config = dict(
    num_hidden_layers=12,
    hidden_size=192,
    n_experts=32,
    experts_per_token=1,
    d_expert=288,
    d_shared_expert=0,
    hidden_act='swiglu',
    moe_layers=[1, 2, 3, 4, 5, 6, 7, 8, 9, 10, 11],
    router_score='softmax',
    normalize_top_k=False,
    routed_scale=1.0,
    balance_loss=0.00495,
    balance_bias=False,
    init_std_router=0.015,
    lr_router=0.00102,
    vocab_size=18006,
    norm='rmsnorm',
    norm_eps=1e-05,
    tie_word_embeddings=False,
    optimizer='soap_variant',
    learning_rate=0.00535,
    beta1=0.95,
    beta2=0.98,
    batch_tokens=65536,
    max_seq_len=256,
    train_tokens=663400000,
    max_steps=10123,
    dataset='wikipedia_en',
)
Below are experts of layer 5 (counted from 0) of a mixture-of-experts language model. Rows are named router (the router's row for the expert), gate (a neuron's input weights, with its number), up (a neuron's input weights, with its number), down (a neuron's output weights, with its number) and show model dimensions 0-191. Each number is 128 + 32 x the weight over its row's rms, rounded and kept within 0 to 255. Numbers have three digits each.
Before each expert's rows: "gets" lists some tokens that make up at least twice as much of what it gets as of all text; "comes before" lists some tokens at least twice as common just after its tokens as in all text. This comes from a sample of Wikipedia text that the model never trained on. Tokens count by the router's weight.

# expert 29
gets: "\n", " that", " However,", " While", " however,", " result,"
comes before: "|", "\n", "The", "-", "In", "=="
router:119138135111152124080106123088150067108114108124117120149155091094087125125150116099090124132176144133083171143106156249192114032127108135124147129104093146133127142172156116133124101129102102112102154131127111124155113111096097112121145101109075106175114102109077130183109109167153109179102145137131102155123174117159072145120176152131162185110177091163091150161097092166180119105140114142108143073118107114150142128154183177161130089176050134153141138076139151144095123129021125119120101068153119161155089128153119154135142056098190159131135169212121094131178137170111143101
gate0:179139063116119149121063134120131125189107139115115137157128126108129154085056112179095122146119122150145163120149158137164184107105102116118179183103139152109169155148093114120141089158148156164117133132119109144115033113140112088153157126146128133137102111105169127157140113110124203087111115114159149089121182189100067165150132144187152151137136089103159123160138162202028106123046102133107122117127126106114197174137117074121165126112178102102100099127125210158152164139144093117181121183194095143151114141144175099120092160112170144093139059175131143106139128154122069115
up0:090157153096030117134129206155109145082161129131125102132200178151090134112103205141140085119167159142126116123093199152095104147109169119098113181110064101132138160160091155106120103119135151119129189119102135081180168185090139090121064120142154143122124142118125060112131162151176164104103128095092132128104181122136126167132170122129186118124161146167160109063101168138090158102102088119112115157086116155183167066132130061092087140091101150147155149141124093137170165095126158140154114154151121082165085135130128171138150160075154146109188140129110184097154110122078155174
down0:159053101083173198151115147117102135134142112156141122081112087094112144131126137124142133140157052167163202119088130129143095115131087096143074111098108153130189162107154063106130083167151149132112141128150140128131124123131136097134091102116081121071103173147117142117107081132150047116145063139151092158155145166118101116107105203137095077134158106135146098148202153095115055127104180140170115084100166127115132101151073125149157128146141137142135118147165183154169140176149097182124144096111199140224090086096108161124129173171147144107132161120139137160153156060118095071

# expert 8
gets: " in", " as", " from", " at", " during", " within"
comes before: " the", " a", " well", " an", " his", " this"
router:154112118073129152187119105151089083098100153111145078167177138131119124130147104053108120149146132145090157112119148083141100127140126091086138131115193121158133104159090104102095038110096091133105154101145089170172091113116143147104112090161132125148128153132158121134185186153146087077117133110158129098151162060126138095151086115127096173099187075088172127139092092075103113159117156068125190137165130072109118145096093083109163061133181138122172110093140148150156090150166127110049117088128187114142170155152154145106117069084127069082130090206117093167121125142130100120
gate0:122085114089080106131216084130097158131109194118107200180073115148101174119122114150134113125140146121130156120056095109150175168139195127096134118139128125129179108115101129110101156130171128092134142115171141154169070094096168137152151195115166149109132182124115111121145142090119074127128158152086156199131049141079107198089091127091099172135081105147133122178133172138157176176119158110116155129099080123153117170138197076146107129099128142163108139116134131119159212130143105194104124057177113112108128113125158127117094083201101142140100145125145119167111125089150141089
up0:054144105126135090151110154184100125197122151107109177129172109113136148143138130125153087110154035129173173128120139125115140124121130135122194134199165145102169081124080161099136182101120127099154115142117103118129198127136075163165156124127132113074114112153130146154140140142172080088115083149149147121164125118161142150100103148081090158099132155114213172125100131102166091175125099155109119162136090179125132168061177129156129116114113102178101092040143159148150177128168168155128177125143142099115111112040144159156113107209165159195123140148114124147106096136157121056
down0:116107092133133168111130156125146131102199108189119061082127191137180138147127132131097111177174101151072095096165199085040132135117145127118073139121151167173085172166149106182180092123130143164190141117160149078112114173146070093051110088101150132136128089104125087117100167164116048160133111129103155126123138168134088061148153146127142116123126086134148134098129158178190106133134076165151166149099122124129144104195079096077114116139130142108126131111138109092163115154127127112065078181086107139112169145141122103136171113120133144077187155109116169103175163144114132115

# expert 19
gets: " of", " with", " against", "N", " by", "7"
comes before: " the", " his", " birth:", " their", " its", " her"
router:158166132203120123181061101194142070102081129147132103155173174093095173117143128160087117147157125140110161110125166084156110116137109107147093160129167031125086092126075124126154140075078086149085187117112170087174093109113120133130092125118097107142120170117138154148176145176119099152120111151129181131156080066134168107117168113114114119103173129119082122145121172163162120118101200147148094098123142101079121118110116114099101159137072098065177159122068169154081088169155197118153125098149194122146180151147135090103118100098138138168183120105090100091147144136106157112
gate0:127143109132167137144135151121141166145150084139086139165145127099084163110108118134086146143094133101131158174096191128127130071136099084120177124062120160172170127098119199161136092144162088129070144131112110150139126084129118162091169105165089175103115088138146067087091137092153167165180145099067131104106185167130139145168078106095134153103023075146111106106132118129175177088128118156186131158100135130112155160058174093098141121090134125115131090158047158156169195161120130154092123150104046157166150068103164143117121162102086110085138141130151098152136140154152102126
up0:094151108132106169134160136142153157118152173121165102077139103084112131066087091105080104099157102123140128111187152146116147097108090121124138173104108127115161169056120189174163123152159057171114155137129066143118112138129111136105116152154117140098110143132099070097101163093178181089171185140075176138094153131133143113177060098166126148149093123174120126125093125087175131136099098171163142119083097085111087180032153095142168147125139136116141142103074140197194126129129126170126137096131014190149135127071177177133151133130110154128110162122116135112142105102135102115
down0:162116083110131122193153096092088122127157162157144097146080148123134103208177124130176085094121158161160098143152109118185131144136151135091112100182162155143082136142143134111178130103127158156142162050151111112125170148151097092082080107118138088085086126097100090146106153110130160154140083152190142176165104150142156148127150062129193104122126103192135080166111131085109144125089083134145154171156156072175104165235141205167106138169133106084150157100160092106094132117157101083120139133133083101132183099100123149137160150087096069136118177126120126185132139093161113147

# expert 11
gets: ".", "s.", " |", "-", " ", ")."
comes before: "\n", " The", " He", " In", " It", " This"
router:107129149110130130120140119154166147157184120098130063125168167136080129118142185124148101125141131131105150123090167063121156103052116132089129140148090149125164083161156164108146207120104177150125123052144078097093130119110129122180093119146207116139120207120161103166132133166141094063091090146142112120149139127109093140140167114117085143128168099092170142101154142146142155231109089098099150076046109108167110051143125123135173139134182113093182148065149075159099101161142145119137140114140140139146087157118115175120100153094124116130037157094167126130159142173135092124
gate0:102156100126137149085094128146163123112113126188137105109074099124083151163136148117139160075100108083181170135136087084195070087158137126145165174120079129210134099160069175218147108148105135099137165182166200176110087071092160152190155162167111114069126132087098167138119167132127109082152107099146106136147089113100091099077191107089144071081129131096097110117119125075137121112113106082156103107098112109145172125120122110082105106150098104148156094160135151065117170119102120133071127137108176139077106143100145152132124134145108132119142153146075117178108152154146061107
up0:157173135116131129105114095122180111107154111173149164118114145072072140162109105164109194113135138161140188172132075143192084117089136121121129136149097151169185105133116122177140156094167140125155128154140190139107035084128148112166148133091053149084110157152099154116139147145084134130102104109114083148137062113099097127050135108133094116111092134176155074103103175103131142146112132089159135167161130104151167121113113147112163129182143075139142063167142124119090165115166084126132143139099219140137129116135058100094035160120160077118179163151098133146088091172172123134
down0:125114123117151117181131139082099126159071178091124144160135111133161074105085092079146033103119098151065080076166153116151150067140144151146133060134170128110100134087094135093084146140124121197108130102108094143104138192154103116103076135140141126126128123103191110086154159151150145144134139152096191126115191097141167129199127152133103153169118122111163138151136086192096160142128168153109151189099123116158110131137168145121117116196177124150132143070146095180109139108168163087135161174138094179142099139122149094140187189166130131162142062097195104150106124073129168135

# expert 17
gets: "ing", "er", "ation", "y", "3", "ar"
comes before: " of", " and", " in", " ==", " for", " was"
router:157149090196132148124110128113130149137122140182124190148147160093162173103148062140182103148143132142091175100117101150156103076165095096094131144139158174153056151131090125117167098130100067145143059116151121140088067110112128110129084100129133189124128147164160162165088046116143118068104084153165085093137093072105040145109137123120126187131149097095170083147097074132143163090100166101139119107146116107119119103088115131091104080195190100169097153117134117164092157136184109111192115102139149103151154148120103158120114078103157122094082127189111103118140128128094071116
gate0:165172083108075126087116148098095164083176083079147148137096160150127060131135109153146108131129133152138142120135201094138105154148135115145169144118121096132110133165145072111156142053078119126072169119083118083100115116075084138163151130129098142179111146129091156127111136131151035146149174158119136195178145157098126141064158186083127102132120123113155155088143143187044119146132099107095154065081126110134127188165114166144152127169135136222113099114103129147109164142142175121137127175141153113180134160089153137137119145156145139095183185110115074131148195126163160171
up0:101144188148127118125160149083171083163088073123076124098192120088126118086205170139105089153119124134114113149126055144110142114113125132155066109135129134121116138184117120095116140143132150108115119141126106101079121165169165089043147119153130050098125147099129092143164098150111115172090205136089054122119120141175087124170116125135151111200136102113138120146130175090142099141126114129182128085121082175172119068150114163090106091102072095124083192143225103063174152141079126099125149095145098146111143153115183121118102108107142147159113119094097095132144095086110149084
down0:190182091091202104165148094107086078134107143109085118125115087199136163146128174084129155141172144155181143154136168137157159155121151161111147132144167087120139141114090133103115091086183150114104173110176159158067102042145186163156134149122143147184108161170132106078132127116110140139152166137139179107117100097114067164098130080102124100090091036135076190120084134122141099158173090133173089143115130084067131117147123119160086196114129107189156139143110131135183102125151107190123154129134134160150140153072125090131105144136097116087105159146135106188151128134172143113

# expert 23
gets: "\n", " de", " De", " st", " l", " Cl"
comes before: "-", "|", "an", "ers", "'s", "at"
router:155131139118151146167081109137177113167106154171125076131151052106074159103153178115169096112132132123077153141126165130124167106108114200175144173146047183135140095162178163095108164088134116152144133170126139099026089118105140132135132121161103152120130113104161118043166148150138136077143118144114105095193137153114088172115054110120130173111180109076161162152109157158086142086109154128160181147136093176105102092119127106128103098096101109114131151016137170113104154133086170102146134128144078158120187143142112149111119111101179163093116179109109094118157125147109160123
gate0:080089101094092127119103145129167145085154119137097149091145088129069138138170150124153130090111056149092083140134066140106116150163179168097158141167103179123121119130183187221111107142208114133084108128116117135121139112155108176099105158114084144070120074179146186081161170113067125173094111113149135118117108164077176114162113154156074167106118184110107089122160149163136107118142126171142149111145115142160145132123135103133104088134125106155107127134135182118136135067153104106144081150177080162124115128120076193148097180152117180114104132124118158171104144095244151141
up0:169084125184086165103136143126130130078118171079152107187129119148170135152115133073124158120164136177101142103096153173132204126095164106094095091151163167173099129076125083065078156161133113134118114204110127084121199172131142161070119063045126122131107169099141140095127154074121124108136121095090133086094108121132157106109103110124114122125174078136076127181121120138089097132116148141174087088130132167132053132127110156114152146120144116079147102121136138120082085189089088132131160112134151128080127154115141144184130051149111121148152144128073182198119155149124166062
down0:197124083147135104137095096126156091215074128113100134156132099106135142103145172155145153128129165150133142192079132136081131127165162130078147146099158092153098141128070126173123120115189121126121155094116140099148136098172102085116133095161152110113142094157124170097144191141107121149211134178125171141116149177144161084180115143144131136128153152162104101058175107102103147110139093063187206171148093109109202118114128124107082090144080098100150141217112227077138146143117124142114151127109137113137140083104094155098117180135149144102149124124122106148064145171167170154

# expert 0
gets: " has", " had", " have", "is", "on", "}"
comes before: " |", " been", ".", " and", " in", ";"
router:165150151119162130034087120163110133163050157125142084156109075091188161101128076173069108147152143145085160141122133076161120109148140110100126139070151153136147123153167141106147106110106220135149168081122136099148092118125144115109102115112115106163128100091146125132204143167158099072095084145056103075111105182112145178145110125135122167121095090098152160136122158132146168126097156171159142178135106105097111120121153101100090090085194085147175120120147101148076086185191080119151129107145117134147195158134099128122116099108152147079121190179103108094148152138100064124
gate0:153139146068153104183161156139129117142169044124107155052093116139135119075137170138091120135134118147123132117061091121067135110080139100139130157094156099178133164171118108186121125133174074128127108217119113229156098146126079108074148124128141133176136144152110115105128121103195168111139122123151081187175148107151124159138118132133108116084139138113095165134084104094119173152106115120110089125140101172119165151136122154106112109087140178098070199104117168109096140076126075107107167120105106163128116073158179082099082108074087162112131107115152083056168158159140120097
up0:178133109081084142124145164122126118102111143087084105126154143125116074161147119113111160152113149110113140167114103093035117095082163110108119206120152106109075148196125148135125118125192079160133095199107173170188100135147085106088132175114151090127137149103120107093147161099172154101159122167178146170158156117126150158122126088134196168057186118107094193097093136128157173159078079131129116091149073168154136134144142160106074126088134150105080147081131141151085129159126112062125182132094114151146150122128178113090080096047124135122157066115111140125126131143162080113
down0:134117111118105143146087138116125187136146117161132220134156163175178172169103133141159084170116124167085149101081081169114105155139162180124171108138166127167124135143121127120127158159093161155093137098133112109129155097157118174105157122123108128065098158190087126124129083109105106182131133120157110122132116127118164140122102089159100104177147095035142086162168091104138173158173189091117178153124163080135107172078138114135150050238124137103131173135079092091214165106096132127114094098106152093099150128108143107136119145194130118180104178113165152134139140123138142071

# expert 6
gets: "s", " T", " t", " Y", "ers", " I"
comes before: " of", " and", " in", " were", " are", " for"
router:145153157085124159092071120204108142119105144108115066162164192110036140101140092159145102128113159173072155084128133100129084088114099203094114173156131016120142201153158162082157073098098154145138149186132100098204111114113142148142162119126103104138089086146130137171087064072145126121127108157170093063117105172127071142151069121121112165160071106127159140155104172128054127111112164142131174120124105079131123148120150106109106079102161104105140150118145138139130104149148152105138117126145142076137151164136182137134104180098133124096156095108135120149155154119109121139
gate0:081101157137169129087110054139110122147080100112115132107088125158126048139172116152095178130150116101184076084153142105117089142125116134158162108165131136112110144169110107202102122151183080065141113103104142120179139086180151114084136104144119108108144136105072169125146162194131165127154116148129131182103101136173124123196105153174151107168109125102158114150142101095091150118157121134153100105151174148088066221098163124121074095119118126190164106115074147092109069177177140112133099101220136144120212090163133167137135079128108116141139095134152114148138162090105135128
up0:157099156087164108103163088192082109136109127078077135111169103118149146130110108137125139141152166171074132143178123131106190104159146138113095152141156145147107139100086169110138114132155093185124137174134165149142130144168147119091064162175151133100122151130115109095126116095113093174162102119146170085130232175181152140109097113101050093083126094117142110141145176154104174150120149177147080135083016169079148130134114125149195108199168131138117181078177112113097116109138143147145157185123193181120088102131129137164149113149108127128158122127124090114156137143206110127
down0:101157104170143118128156158116157154158142091192154121136111161182156139115162154101100171189114135113165082129148094141099120183133099098161139096140121133142162110132133134121152172117123153110133090061132151103142100125166105111157150118122127103142203129162178094074152136189171159097119104095050096129141100132085086108150202140134135157144074115117155107073162150126132125078177077043130181124156167091120124161113069183114089083080153119134099091165076173098143145134085088115110072130135190162127181149149159166123076123153112127114101162091101200161156102065126146135

# expert 18
gets: " was", " is", " were", " are", " be", " "
comes before: " |", " a", " an", " also", " not", " used"
router:131132137092152142090107118061097143167148153119140101118182140124033127109134098138142140149144137147197150066126074067145117109143110115160075133121151055155144125133133165104153168209085088135087153099136138104087108111108168120122104098149097205133097116112140106166176159080157145150073188151168137147177137035120146186138077130135132181165133091117147178078124110153120123095129119171159184094137114091109118099095126114122199097176180145103152156139159136104132132148164192128097129117122156145144148153121125104115121108097133084148061067167199088113138142141118109122
gate0:140171092215138067116147140138124063101161122104138137177154058090121113115110118145142078114158130068112092141098108078116128218131144078132120122091114116181096125088134125111166145095133082148170152175142150118126081121122091106175157074094140123133113119087117155124144120143132149126158111104113180126092173114138082180082104108123086152094118088158082108177161102162169102158103107071188097144079137094214184149124135044143109103129089119135161125106138062125153122178117143086100128165139109112105136124127220111086145102134138069166092116116116106111151141160106178142
up0:149192092196105054146149103166128075157129132131101137186145060090114070147123101143155082104141116099106108133155114121094156195125146106129167061091116102168095134071141147125129140109141060198183136180123117119149053160090079137154145046112087108150111107113101157119123169128146135114113134147122190093133164094161073158108113100109098106148123100134125087175154106136193126163083120094206135137092132127161147143140127053114086089117121123147173153157102074169156134152138091118129175167186126107107143143136155111096117105151126082181101088140107089090149108114123158117
down0:112121119124140097114071077137083110135136171151121187133098094069107122121097082164182128139149085122178134066168082131101068134134133147089132147117178142122121160126143139123151092120116127116151124114089129157144137101088158145125156103148095125079130184181096114163114151132153202172134116151092128088142113179155106126132225098159101086187082134191131045188100136162086190199124113154145106183126107092110054107164156108121123128111223117123129100155127110136163147163145145078123132122103128189123113138096097169178141171072094084117119117130106170135125144124116111181

# expert 20
gets: " =", " |", "'s", "===", " ===", "′"
comes before: "\n", "-", ",", ".", "s.", "s,"
router:126147148089159139156115114098131174168130144062164149149164083108099103120137104154089108138166108133066168167131163093136171134127115097094169152165115168094108109148137042136182096099089093131134151197159161064138062109115138142108213204140172118151112125099167044045128146071133112167127082158064150090091103087130160071115118097122121115112127101073183139145171145119147112119118114146153171090091153087125135135105102118123097127180122103138180162139068131155076076143148163117182104111142116149134142139155100126124116081118091110086171123076140125115151159123135095109
gate0:148125086149162162161127173195170155131156125135153175153121142086126126148096077136206106150125052066163120153163157088131113147073101134139120157158133155108194148130099076096108119106157115142167171146089128131119127136153104113088115120083161189133127112105087120136140172155131139123122182112190118156126174183142119109187163115179115136103180146181117118120156064068086123081147111151176165125163166109110134142160179181159126120169150154182101130118101129104158099135132183172139091098176152119191132111178157120170127129096063115156159067110111145159111111149053073144
up0:179178181158188132152108155170080119070116113125175141163114133102130167137090095132114094117137151080154150185166131145151118141138119092132137072128119121062187068123108125086080140179118150112145139123142152137049088148113148048092115123139104099166151126119098145105174107168072139109112195153125141111125155109134118184146143159143117101156124128108133119124130071031100116157142073116086077147174138154103087162126122099163147068132166137113104116105092151107090070060133156173158166082150132132150103137153117139118153144116140043093142193084163132109088181183114110126
down0:159072160070076071103164138149102077122161135158148161121106105152117140077130135114144080177145105137177087118116096189138129081185201119137120098163075109132114132172170144110140099138118096081176139107112161125098111088112097157095162108074118123131116167158073163100128094142135100127100106130136103083179117199090155119055125139090118153120152105121088143160117101101061167145113149111190138117067103117140145073145152142199176117150124159179089114100156077139164112173153104037089148104057078109124123139126144097175094141088115118140174124097149114148127169161115153115